Experts of a small language model.
Experts: 32 GeGLU neurons an expert, a softmax router.
Below are experts of layer 2 (counted from 0) of a mixture-of-experts language model. Rows are named router (the router's row for the expert), gate (a neuron's input weights, with its number), up (a neuron's input weights, with its number) and show model dimensions 256-383. Each number is 128 + 32 x the weight over its row's rms, rounded and kept within 0 to 255. Numbers have three digits each.
After each expert's rows: "comes after" lists some tokens at least twice as common just before its tokens as in all text. This comes from a sample of Wikipedia text that the model never trained on. Tokens count by the router's weight.

# expert 2
router:087088133178193088092135144166122098116135128131170160140125156114125187157084127134135166150087093164088085206142144130095071111138147133092115067147118200161110129146113136082111106126125085174059121142070152104095091178130133110096121079120186084128152100116109110068188101127187172104124141105088149134079177096174138133113088098118063122191124153133188181132079147113085116134108
gate0:183086101112191107114114160094099193164103109213128150118098103144101135137107093156084144173146119146167168116127082130118160131112185158146076089148144130149120163114116130099115165076109115139130116120098150173121168139132088139099105145117161102200178125099136162118160092122134105129110078113181133120165132095101104125120121143125129066156076014171108109126133123148110083104148
up0:105114135165085139205089135074095076145123114157133075115136106120082159149185152171096152121079136099063071187127118182106139090096141100127146154122118156155175143142139157088151144128117128083095072111113126133117154106104138102153172106146135128109129182161121099077126164135126099109095183155095156130149170089197133128174108160118100131126131077109143116086104091110121168126159
comes after: " |", ",", " and", "'s", ".\n\n", " his"

# expert 21
router:078151119112148140111075143136188133108108128095162068165098069143130074134157079098127091094117183138126158185122115101092108108115109144159093099105134133163098129115065133138095164128164115160133190095148142135144045153091121109101074187171151163111134162134150182103155151142142149167111141132134128181095072084142173155132111122102160111096067108111166142146094080137114111055139
gate0:124183158117122195108130151161108083102146186160102155149133106132162077143132143160143103096126116119166133172181115104094138104171075145102145173113095195060135127132135154102109155211127123150085134149101103091104117131146172154219145140080141092097136133144107168114112170110185136175084118125138151135114123166068097097160153152099103177131192135081173105123181148082159147169086
up0:142078109142147090157135087107148169149137088090142118106137134105109181098101122106118148177134160136106135076083139168178121158102164125130113053145174078187106109114148113155161109048120129109171128104177163163172140139113089125040120096178105161180132127104159091160157106145045144108158132103113092139137150104162136135082113110175133108141070139172107153137096098168131097096156
comes after: "|", " ", "1", "-", "ing", "In"

# expert 27
router:156140102100193140090111091099043118138156141181168162093111205110146115123090144097063135128104092172096086120137108124177128112174114110065119114111176094111114116100121113125166149144151107138112163145155105134066104106160132192120152147122075115106164059129124130130132145105139130125102137139090188094116134137107165127115113118194173136121084181129159143116132152117071122126186
gate0:160092146077147150129160164117092177076120140121100077102113172135095127082121134130172134106116141156168156160194154113143132102142129216099141143156067151136148130120113131140098112095151180149144135156122133114094104117139194121113072085093136128150114107043184173164118126166178098147151123143172145151086143173075130112116178153109148115120163124099136139147190107095112092171137
up0:154097139108158165120150135103054153108135141103097060095113195115095139100158145122144170107121136147149145142196141110158148095141134178129142160147105140131156150125114144125124106107172162154116111152137123108080128131155192145095084075086122112143144125039146176154118132154153098151148110137203171134103153198091122098125183176106145141092151132112133124145167097133098115130127
comes after: " ", "–", " he", " was", " to", " He"

# expert 4
router:067153171146172124094147140177126113107063058175156144122162151134131076111127138098138097160085114199174105152082158125110134169110140119179112098075110140151083140170095134122093072117151113152091115131115126165107037097115112121081152079079096130143122104178134149146180174119104115135120164130130078131136096099104133134096116133127103086144084129120101144146147205147099104107139
gate0:106182141064133119109163157133103103120149160150118144106159081147185142233100144145158135102186088187092140100124143079126157152156104091088147084091172082127075101144120096106211163121166118149122129125114132172105090142121144100199093085126088186147072077116092066127200122134071071197069142087152108103164135131063126122080152118152096146089128143162141150139108104106110067117103
up0:160068112185128156164084083138127151149123124090155129175128160122066149064143126117085110146096189079160127161110133177122106136088115147158114151153112171112155152123142146162076125115100084089164154144154133062136192128125117132081162158116166085131189205118163180150064121104202177083197100158128188166080128119184130117202107140112125134147146111107116111107151153163182201139152
comes after: " ", ".\n\n", "\n", " |\n", " |\n\n", ")\n"

# expert 59
router:137140136147080128120170150091147084114123111108116173161109143103107114154122072114048125138079095111176127120095097183102201112140158174164102093120115136175134129134107138148127144118155157153155155153140096129091104106171156087143145134126109129136073129162155100139100111184089144205160159172163129101143123081081133152091137175128128147122184087072190112124115124153092186093120
gate0:131075132116189105139090106176108169150122157117155195119166105115089123132125182133117106160141144204156145131096167135114121122128141157106178079108093098132088116148180122123108103131130108159132124174154202093087170115069194127201126086129174120122161190125164103161128137089166106157107113169133141110169107111126156116152132096160117207130119121090146126122165236077142159108116
up0:130069108114175108139094102166099145145126151099169211111177098095087116140155170123108102148152151186129124136107166136106142113116131140131177076098097082147094133146170127101091113145142100167139118174175199089097187118081192121188137093132156107135155189137163104158146133103152104151134110147144150088171120096128151131151118105165131209117134135084164129129151225098131162106110
comes after: " |", " the", "-", " (", " a", "|"

# expert 3
router:160138139120096117095187120160092109106127138155104156169104071134127076097171133114144073101100157094138115112128075100149161088142108095133098159085176125122164102098074152126083102096100146084102103091124134147116156091164075128177125078094199130124121144147100073095148119122069148038148165104182091127152111153100096139151167075172122149098072138142111179135085121137152098145148
gate0:095150151060082106140155106179101142127133137172197132170119111117126091142161195134124163107145062076097107089160152164126145102159139173179161174120160118134164137132096118157127153140091177103130119126144102134105160120167097124167133142091142216126171148194129096087109112128175085127156145118149094140160162066147067211210144114143128117105070085115126128078089065168114153120121
up0:078181123141090083141142121144119146154099123021081088086165117135117144172147162142102165079111121099107111035135126132149138129127148113153091113117119131050101110157155125138136115119171125131091115149165145168142119086144133155128144142121122130129156154123083080126101173152146155139125132135095180131142116126104201097096108137097080054125140141117167119149123145122139161152118
comes after: "9", "0", " However", "|", " According", " announced"

# expert 57
router:166160114086115106116155093149130159117095096087136174154117120096148125094101150143129097101121152092082078146121152139080159153086096112094138141133135138132090118107083146150077133051126138170203102186147182116138155133134147117149139132164087196125089074187134132132102078175160187112134112085075121093166134077119140169159069113133093157133043122138143125104128170050148188131125
gate0:151168102156137140136133152094148109138154083127164170142164168157085108130142150123092147146107153110100120113140102116097111092145078104164180152119112155169110116139142125172093134189069158124151147141139155074117168126153152139177124089173114160070134134106145144109132174125169145129119122116137114140130162101108074170110055087187057085131132154126149148142185097137054113110170
up0:133152164139178125112127056128086175141138108106163158123119152170103079079143179158180114193173130172094167147123115129162134153161176149134088119172147181110099148118138105117164088089104093119119143127155117146168169078183120204085138158121110002154174137114179201109114084167155167122179142104061131112138136165149139100150183205130181152154140118080148149128117110177148108113131
comes after: "1", "2", "0", "9", "8", " ("

# expert 43
router:173113164124091118149090154174182117059095121101167083185136128113110139158113151106098109161136095106136169152092146138150083110122087164147140188115097087125145163086146132105134094120130151119164094096090132082142078127092077092081115184166067125130131175131153097125148107158136151172123124095090141184100163135184133099155181113121162109123117156123137093175125110178150134143165
gate0:160201100087105144087061156128130139127137152132158180149085111125087125155129191129099090104094165130193114113105200072120131119155082171051114075151110185114072128141120143092115134170107077128151153130149145138105123094149133130131111150094112100080079123093090085123135109075117127120124138111122139175218092093086102155150108108208095168154136165153161173133148119117099110121117
up0:159181115102118112112121147120124140103151129140150153158100116122079106175143192157094087103111173132186104152086174062112145124146097152068108097124134196126066118151090121126104116148092098128143151155145161148129156134170146122151099147126110112092112128098093094099147135085117154134158144069126102162212109114101089160140120144205092155147116182103184184125172074137086119131115
comes after: "2", "1", "|", " is", " part", "ation"

# expert 52
router:085156138117132144154138057125099134114077098140160178128170141103151132142146173124188119120103160127124103119140152136112158122094166174168109097131110081081175156149093129111138127095126106119184075141108191136050134190119164101121160157120087189114131158129165190152156166162170106105160106116056171139138156131158109132118177152098151155100076086134131098173161110074100113186086
gate0:182126151164166151080124156109146126138162077054159117132130180093098117178119124131124146138180162147108158138139099136056161146132102135120153111076137116137078142135131116072109118186149126128183140152158137085131155121144087174075111105179087121158130109091116156175162136146119144170141123035127162106122143163049105099059050123128087160124158177131157095162157114111135102108123
up0:200108164136044155141160149097149152167109114157183115061147092100112126119140055140196101085104136128176098138123087117087146171062129099147123146172076142156092130139101134174114117103130136111135148132091129142176140127132194140155139116108107098105129116080158149106151110136104113093144090102079098130172114074165087116071095121115180104140130064144113127129158089154061128101104
comes after: " ", " the", " a", " The", " one", "The"

# expert 49
router:184144172132157164150191048081158085134175097168176082122116122159073172081176101102164145070129191137163120119073067134122130084168087144102075113095187172146176130143151165165133098106165119190173120147101120138126147142127145086131131160149088144075080086087208145143170136099095126163139116140143142137154176155069130166106105183115135130061168125091097119120127151137110094131179
gate0:106150166143100081176160119160133127118162134134172158141079116185128138153109138157140107153136117116162145129133086136116053117157160112114132119228146149093198159157100107159147103123134169140083146133082126117178062113145152148186156082145120124123148112159224114173120092131115143072128112174162127115084122100074169102080104109161150155150143093127135094153163129083114150101080
up0:128144150178105086191177117150121118146157152117189145125109128163123156152126150160143141135138123104173140149113072131094071104143155104132127122216167142107211180164101097153153096121143163148091135121084143116177090115168151158176144091161103145109140123160208129170128083111115132092158098154158137102101138097078170105075083122161144162144147083113130102167170118116106160073089
comes after: " ", ".", "–", "|", " f", " p"

# expert 38
router:132150163106152151099175122142141152111234169092102154075166102132079121140175114183086104164169051159153114151046115078068161121125111137135074162077127195141095150153138092180126135172162141092140100126165153129161162074155169114117125124096162104146146099133136108073137127104113155116111079135134089117100135131137125115152095119065086161135151211122149120112149172043126147159131
gate0:173097164122134079126174167090163141127160155137116140109163113135112173115105121138144114115170197112151080157100137141119115116123122109140114135154158126112087101142134149128144117088109098205161090081086095121150088133030102155094088122107111129064093149121159128116144129118057179142144200096182088189191172108072072145149087129108132132140118089133168114153140155156166098090129
up0:152088159131136059133192157125115140135189121137140153098195105120077196175151141174141139119176145111119078177086140117118075079103114091163106157143169124129097120124131115134119124074120120184125103097092111116147119113077091140105135111104119103103083162160164131095149113127095158160182158107161112150167172136082087184143078155114134147136099085089163120162156139152169137094155
comes after: "1", "2", " ", "|", " in", " also"

# expert 51
router:116103143095106175107108102135143127148153162137091154139181074149153088120139136102088170126140180154142159068148159150140216113202115138081159107151169145124103134165086141148153180077167146109074161108191110058145103164109185174162120066141070095125149197123106178088095172149105122155114128157155106126121104144183131118135140157131156136075143162146134108114162107190137161080131
gate0:144097076163123157160134180145119118127141122113167133149135147106061075118099127104165111126122109070103134192090111116104115118136167188121122128128138118133148131104130145153152175087144116129172141104191157037091110127127079132122121149119160127149077149118156128167098172092142126151153123176018084094118137091166146167109108127144120107141147093137146098139157141117111049144093
up0:117155198097142092105126080126136157138110121148087144101120112144198175147163147168077135123155142197163142077154158143135135130112078070136129123125120140140114125148118099117090084153102147126095120157053114210161142130130190100126145117122104133114175114134102138082166073151123127112108130092231180159127125166095110106153127142127155144124107151113107168120104109154151210111159
comes after: " the", " The", " in", " a", " on", "The"

# expert 18
router:133176105167104119187121141155076071133124136101179145140142161118121088123102132158139128134074134092127133083118092112173100125140129117174136122073152109113088115155129168173166175083090061131149089076165144154132165124173110113088093109143168127120159169087076151117124091148079083109119136167087089155127119108104164120131122184056141187164114108147102084162158072176134130113132
gate0:097138103095126104081108176134109100136087141142179179150194056143126164170074105113113082072096159114165189151137126127141099142139096088111149139107067117109133128121123096079113141187066099120123113123142147143090120054116124119119077108121168162177107101108132143139165093113109160097217127093123102168145100130119160128151166127131123059122140132000158131158147110084178080140157
up0:072165100081126107063103156124113116134094145150166185137194048134138156169105116104107088066110170122160194124122122123135116144133079086103152126106080108115136124141129100080130163206054087134133117121151143128075133055121132129118087108144157162188109116123112109149169108122102173114209133084095118165147100139137165132134152115142129061110152146029178141143138125047173083140165
comes after: "0", "9", "8", "6", "5", "3"

# expert 15
router:096140117095125079144138186090160106164102088154129100109131090101107192110151120115142141143120162108139126091115066096133146110126150174165117117102088161171122136108091168143142099138104096147113084097145103148106181132107152109038135131092101111122141103136174080124139101124193053148082058133104093125110162066105061163180086068138094102198158126163107105128094134158114098073149
gate0:159122098098154156111107114178159142095133098159155163146123058069133104075131077089087126141165160140119162168126103169109180132108165128105140100152165086182118133141111123105111167110065149116168115098091144100147117166133078094122099124175121126148068126176151148094161095149073092147162102094149097154113226124148041162146093119089132122089173113158110128141130134127150092173168
up0:144101092099139145098137132163147129091121101157152168139128051053127119096167093097057137123161167120114122156119093137108173113104154121127141112131161082194123154149098151095089175119082132129162095094104157113120125157134080099118088121162131131170071121189137144093177101149065079132176085070163101131107198121156036164138097113091132121096194108148112136140111117148135090155167
comes after: "1", "2", "0", "9", " of", ":"

# expert 33
router:120134133108093148130126126166137099113185117152158161161158081114127188123102165145092182142106093117124120107123125162110140204099143122145125101101157195106106103114153165127134136088081093151184094179155105100094134149153093150078199096150137103130175122119110090117066123080145145157127124129130160118119121089122165164104135159063148182105133146119126157164071057132096121109144
gate0:109133103182117099152111185156135141140133121095125147152181143120142102121107124123139107117139152132164165155087176105152129067169160140155125046129124120082097109137149090159133146167096179127105130124084113135139080150081106134144152132135145157104074116111127172166154126076081110117103084099168143152094120130139118187220101102126137157114167142138097149138120172090169078122146
up0:116138091118130133154079165090069075158155095102148164116146117108115139177162178176122151139137143127143151110126202076140117056160096125195095100120107144123102134119082153140146128124046173132096099104077088118099149179152066154153197144117133107148076118136111149172147155098113103113117081145169184114123127140138157187207116135090093127098122137056080134146109129129159086099170
comes after: "0", "8", "6", "5", "7", "3"

# expert 34
router:131156100078130108135117134109108105175063150102168117150098144153102097120131144131134086140101161168069099118122166089076146098128054149190129113140064167134106093114092101113114086114186120132036070123116126134120123121167117079144118116101123152123144091134121167142124073131069138094128138123180125082089121177100123090168081097149158153095099140104075187111091103157052163125100
gate0:101112065151112175123123117125129141117144136119068195148172056137061122159100173133100123157121192126154146108187145158122106148150132107137129065158101121143131156162163100123124139116155133156059077111186138139132147100089147173136153141164080189129122124093156133129112121120154121192171126096147096170105146152120147153164117066107044196094118121097130127200164123153177134110139
up0:102111060136125159102141113123122154128121129112078191155162060145062114146131177121087132154132193111114123123191141132113119128174110119140163083146098111152136162184152090125095147125152125161062063089186132117118157082098174156149146157154097185113134119119163155135101102133150129171168119096147100149115145156132145147166109047116059185091109121081130135172147104158166133097121
comes after: " ", "–", " (", " it", " October", " December"

# expert 19
router:138123121099121151108168124078084144035108094124113094105199148170151161142123120150112188168112092140086176154171132074123111138154113161057079118080071134102132163175190147121126063139100097100147092143136158180118155108116186113122160183154119105155079127141128095108177176171140140132098137103089136124142074095172160107151123176085115147096112160062211116099141061131125173125089
gate0:129122130193173149146123110172118122112114115149094167159174100115154136136087152165076122178144154111105161124184099132124114117137127116130187166131149115180188124102124165120107151174054135111167145079149153096117106158108116132119149097163154129126064179163129084114163148130159145133180143099187085168150158133136080156127101143168171156116188169119134064151086142115148088136132
up0:117124104132116154123179122126110104117084189123045127163145156186161181139143148122084122198129091148151066127152142142184101120083181118155075171148135123143114152109187151092110113078106139104170119127128104150116103118133107115111106092097158147113105086093182152123157158075137152122184155110148062148141165120097090165130201165144166187193079180124114143125113124111139103144127
comes after: "0", " —;", "3", " of", "4", "6"

# expert 14
router:147093139075180172125132136168175111109118156126121124100092222065116108127087139114103138127096161137126089165120167124205088119180113132104156103114081172078139120112156166166082092113178112178139175102109125140121058149117146151127081189100129162139133117136077146152158073130091105116095153100109094076154096079122111194105103093109131140153114135115141126160097187123141048171146
gate0:140160124172173082148065158140085127199114141164148147149078165139156153094145084101157184115090135150179160157148148152091107108120118145071090081102069160150084165099149036164143114087146130168135105098120114158174142064079091164147112158086134094130093127095161113142086136110136049111129112096139104140135144184110142138158112119083116152150115171147123166113106140158165129118095
up0:143130099159178096147097163128049136186122135149133121134092171122162151123178117103134198089088140142163128171128151118111066118124085126072104092084066153151082157097134054143124120084145137179114060102132130166157138091059111156146104174099128107129101123126127108138087112112117066098159099081134111117153132181144119145141114115102146127156134200116103162110099118166167114116086
comes after: "\n", ",", ")\n", ".", " |\n", ")"

# expert 40
router:143170105162079111185100140136129125147102148106123142094185136156116069127093078128050098151102165109098077117201117093141133141088084174129105125135091144163156152142123131143131161183129051121126105108165192092104175176129159100153164073127078124074176064136109082137128092097142150155133155102093092084130120157110179150159112103133132089084093109174069148155187158118125147142132
gate0:141100130162115114128124147148136152133179141191063093096181065133185127081148182156147144130123189178179110182111159133126060082181116164038097085141157162129088091144094136173083100133094159138103124144103119133140082215113160168097142182119132163120143172160091127158107132120146129123119120154094103118141121205118128130164089093107133158110125158099131117150202142125192129075131
up0:141088109169112120143112163129122152155178131173065101072179077129169139105164191139128167107122192158150093169129163110131069077171100171063090087129152150126104114162072141164080111156122136141076110144117131114121092200136151145106137203127123149126125151177079117150116135117163108119113089130099138081139110191128128137164062106126139141098140152100112129156187152138176146080143
comes after: " ", "1", "2", "3", " (", "4"

# expert 30
router:124184094115101133175110135145171111134142140073163110152110186156085130116095136160102133076133105065156058056129181089188116132127139128136130140169076072133105166166089115129077135080102150053097123142101127158137145113151112128131074166109141183121110149093144146095094090173197099115129131114152139144117107072122186206148083046160114110107166120183151115146154106131125120123104
gate0:076089080151123136144156149100180102068185122126136072098202117117106175129140103117110127116170097093184134095151085123093131144116148122179079144079165104168180145151142138149098140167185147125151130128065110150128066182142073104110174144120116165149081127186065115128149206124109116210125141119085144088077073080151123173117076081140125135132142117175143088106102140105138160150126
up0:174140125100120148080101115183106170180067150088117181191078162135127057091151192165139188143172143127100110154163177146117198185189088184112142137165191089117090132125100044136180130146082116162086073114100125126124199054143142137100134117089096099169130134129128113125100068125140167124136143126114161125218151120102098127215141123128137120118079082087144146064141162140111127075108
comes after: " ", " (", "s", "–", "ers", "°"

# expert 13
router:119098164154064148058094135068129163107116123136127113079173132117144085140115140157072135177072100077171117126141100127132147093078105172137098163082130169149089157093175149136147069122171098187159143122108132136125082152111123129087090109091171198119087080191095142144172148137093168111187172088115125148116123122115064181084124112055115126113099155109130085113122171106117103189139
gate0:194123145149181102091104124168093134116153111155170159121094145125086137107074084171132082101111135127140178153140196122127187086090110107201143130104064171121147103107104141120086081174160155086163163109140168145133084148139093059113145131121140137138130136093118103143137187059136117155148086131174159197072098146109175186146180122115136168154163168102104132149137111160126113176111
up0:093151188129137108128127169223092134181127091150108167158191101159131099099108182161108144176142186114138108128185117133122128112177174129126127097118190140073114108101128171128124157132139148125081125133135127090091114122164137181156158147183097116161160123129114135114110128164090139168087075138055178077154183173158115136127091164165142159114124115143155118130148131113147143044136
comes after: "\n", " |\n", ")\n", "\n\n", ".\n", ";\n"

# expert 28
router:078128090098139112083097119115082102067143128145128157063104077107150105158182053123167067187165141139101096112151152093184139122141154114099118115171067137114063141145178102129092122134099159178088163150145107177127103146109192148125115119144160128089107146095098172088082130168123100116171203103101085111161072155109104178110164154139117099123089126150149154131137132194141139172191
gate0:133111144204222106139051135137114177141106143145124144104113095095102161150126190121129132124085180096131102173130156115145100107133118144072143152129128131172141159137117090131160099157075089148141135099079148092144073083110123108140147128220107105098104150134136088095176122113156137137119155087089200112097164177122135075129147083138096108143146129110128144137112113092096148149172
up0:103124121174208098142059125120116183116103143134097125125109091112121181143132183108128127137090164091118104162152125103161094111138125141057120161145109143151123175107127124113165094161081104154123122113066156109140080093124119104139137147191106094101133147142112077071164126129163131141124168104074203105088160182134148068133162103134100109138132134102140140129117101107122172163179
comes after: " of", " in", " |\n", " to", " with", "\n"

# expert 8
router:109152146123115172147104088150107086163149115137130170115132128103094167174140086101101118073189119076115134117176144102127177172156147094113118150112109125125131107116113135086095100181102104117103110085104120188154092149130066114149106066085156132160147136090150085081111098142146137123058085160142148166149156113194123117204141112093114132115126125114177124151129115111159110139123
gate0:149148127184102081109123111132152127170116110154138175153116131088130147130152102142121178108089183109128127161132111100031045140120131107138171168115124113184141138132146055119121142190150104135124122113065124066186123054106145139108185169159120161108009200136109104142132116131114110071115147149133082137141139117186131111181091079092158179106142112139116128149148093079118174110156
up0:165132134181143115122155094095135090150165113103159131130101153095091098124135060128136227105101166114132122176156096108078116127110093105130114176122119146145154182156158080136126118123141080124140129137148133148195177089126158146089046073174085129132100092099158151112172144135157113089181131066151085130073143146141109127130106176096123147161119155056129178138180086111103132159081
comes after: "0", "9", "1", "′", ".", "–"

# expert 6
router:145135132170150108060111093122223179131085121128193207061121133131129124178133119148133083158074133136153113137153133114119152088109144110156161110109098091111130130159139085125080129172140077139138138136155157121096173122205129091134147097118148141142095111108128162148101124135166153151164137163156085122114119161091141189129052123155158157095079085103091119158088118075133129082116
gate0:091100132120094098097080167135142075146173100123110188094140085149119152089077114094130114102096091133118188129199177111139140132177141154117093111142106160131112133115128107146140165146106161083121161113128120088147126172116123146093137152171115154119108101135121095117150094120142090097092108127052137102068143101195142141128077073140149071120153134109088160116196174143136117145098
up0:168157137130164170160181102129107170113090142132148062157113151111155093169156134158116130154171195140146070123051076163139144145078126110108135122133169106113141114156115132117135085091142090178138092145128139170115115102127129131171110133094132107146167145114146166132092156148099180151174138106212102163175118163059090100114185197108099166135111122148174095109060085125115147116149
comes after: " ", "9", "0", " (", "1", "|"

# expert 22
router:118169142165139197136141102092101102121100161123153152098124161133133099204140136187096143140110085135102161111148129112075083182127081133171127130098119121140081091126110144184142138156105129109075123130097175080125091171117129156166113136159099163063122125152158168089136169138071133186151123174108124119147130190104128130120057087163096113110146072078111197145180138094136106126111
gate0:166104161100138164111147141146097137115107175104161098089122154168114136147129145122120112129095106181101161174121115104173077128086091186106117116110170203129125111170168120120203213091144141173137095133169111140086112168206139135106149096084120149143107145192085130162110179165126190166161152156072155141124059143073115126121128160112074121113136119103119115102148129193139149107160
up0:097133103151125092138113120120155132152157079147082156168148101097140131106126130133149142123168158087162099084128150150088164130166147072148139126141091052126124130079090122130061059169104074083124167114079153128171162085059131122144093159168128106129146109061165134120162071076128062089102117089179108102134190112187142122151120093134196142156118131154140137153106142065130098150105
comes after: " |", " the", " a", ";", " to", "'s"

# expert 23
router:133140126134193159141105119046132108104114126184190134131146152087146148144119163135072127118080110147156145126087165101073131102137079099167107135181105094092152157146108124133077089148160126120155093089137151071114122193146162105136134093096146140110090158130177116132154118185127150125106164091137136140132174084137126089114100096119136126153142191109151183134143128107088112144059
gate0:110153123129177172113072122127077132138140122222080134126115115168160128106140138068179198155150134131110147097127087080146120109168164122116173091120144119136162082086156144168141143116120122143136124112149091080124156132098165144141142118106170135118116091104178162163151152092112120154089124139098121166098152112179101113111142079180161155131132145167138081124115150115141050152097
up0:139111143140079064143179131145197118117114143062170125137125138101098115141113129192090042106100112108160097160122188180116126142084103138152077159130110133106112155150126110090125119117147133118127142159110151181142100122153084109118125160143102129131132164141077088096113097172130150105172132106144134099137129139077159147151117165078099108134120114102093175148146114141142191107150
comes after: "0", "4", "5", "3", "9", "8"

# expert 5
router:143112085120198173151174087127106108149185150137107154146103118122132108143131126081126099119061121135198202095127091120163090163146134116139109085124112132088138154107171172144105202087179142115159114130181187142131156095146136113130150196131107132120128130061166121157107190197143095128149118073090100142079123177148162180099177140138102119190079159183152170152118139184137155174154
gate0:164092217185189131119133093176104151130129088135124117108170109110108104159096158167172153165077134075121121093103104169115101115134170121168146158105094174082148119167112152142110129120116093137094152097178126120134100091141203169107204100123130061145161130121149133151112128072157152152108083080147151173112092156153119105146126164156124100195188082071173109111088158077122081150172
up0:111143077115137134046123154081184137094097132100064127112093142123160108095148117100096127136151113173084145142135167075129159129098076130121125093139127111185132137064159119100111114129151145143195078139111080097196136127105084086111100151136124133095063112081123174170136114169114177055130149127089163130127130177097111069101148127146174165133120158162134138151088138142139115104058
comes after: "1", "2", " in", " of", " to", "3"

# expert 45
router:122120133191136128152111102114143130178114110130193149113138078120168080134153159071178158134157147159056089110109133124171150187133108153138131144206081122102076077142117153120128165106114126128060123153190076138084173096124052146193124076096086107138126109121115151133124154145085165096085135092148095130205109113147123070123157108163146103154094113151149073111106126140163116070147
gate0:190152117193137182084157102164173130125108100142125194136089139150125094138152101095131118140108199172098116112114071131138094093192095114165116177124120205136157109117144151157189122095104140133125148116182177073133115133146152197175114130155112128138146157119167154137137120166116178154145115128092064162130124135149076119071097097164143113163109160133167087217160121158146148125140
up0:195113107154106118136183127149159182105096118142091123153118146148128104055157130132076140117142151140143113190083096155153107113109161177108178143140152179179142130091138137158091171103116157161157183145138180132101124143154174081110123108105138141115141157129100134116218136155083148149123172128110134144112096153169120137107159130100209157178141090104123118115121138165168143134133
comes after: " |", " was", " he", " is", " his", "'s"

# expert 39
router:143117122172162142143184074122123109090133118101153179075170138170103068078137091136121145155121143120167109120111173150099068123092154061135107131100111208165110142155121148143172109108093182123142157107149100074128148144075174170155127091117160055102119150158202150112117152138105146166090075149158129156168171129177072182151106140124084146127129129090108108120173151124140148113132
gate0:167161130203186164124083115121161089180122065127144193097123130112112102113130058142140119139110162150186184148093112142110153085132167122151157099120139126118119140083126133170120115163166100125159182067132162069139138123137071140142143182146123119162151133097160158116111124123170196130134103158107118146100160149101161111141089072166115105105154169148137073126119130121099137137130
up0:124084138059072086142165141129104177079123187141119061150134125150142164145129207104118139112151109114078075117133157107121108159115085122122099154135131105165137119175124125077109147078092150124118069193125090186129113132115183111124107083112152140089094109153102096140163118136089060116137152096150149113149101094158081164117155176069133154160090091102110187143145141154156123115122
comes after: " the", " of", " and", " a", "==", " United"

# expert 16
router:058144175098057147125156118176138103118164118171136164112139165130111122120116128091120120172083140114109127113156143132131127120116150146104121140125158143184120166071103121159135197134140108178144112200121105167118130173106094114131194159121134102089137134119143175088165076160165154089105093083121145145129179054092163122128129134076186109161115122104107102162121147104131085093140
gate0:142075159202169136110113156181151200108130100171213159139118097180113105102140169113067090148109201135137114178150146128104077139166118113124154086105125182086104126141100072181068165111146111144105140133167202110120194102194183131143134151110128122063211138117125197120138152096177151100139111127090069171137114136121065132130116153197152108144126137130117105159209108133108129145160
up0:078099153189134108109146120184177150067141094171193115146107090203116116107154132112085096160087188121119094149172149119123102140168130076099131094121094157099131134113116105171056142106140144129106133149167176147131196106178169106127115187115129111057221118109121198115107146130189148061134106151125046157143115092147098127134157143142150081153104134105126094164191128163123109167142
comes after: " |\n", "|", " in", " of", "\n", "=="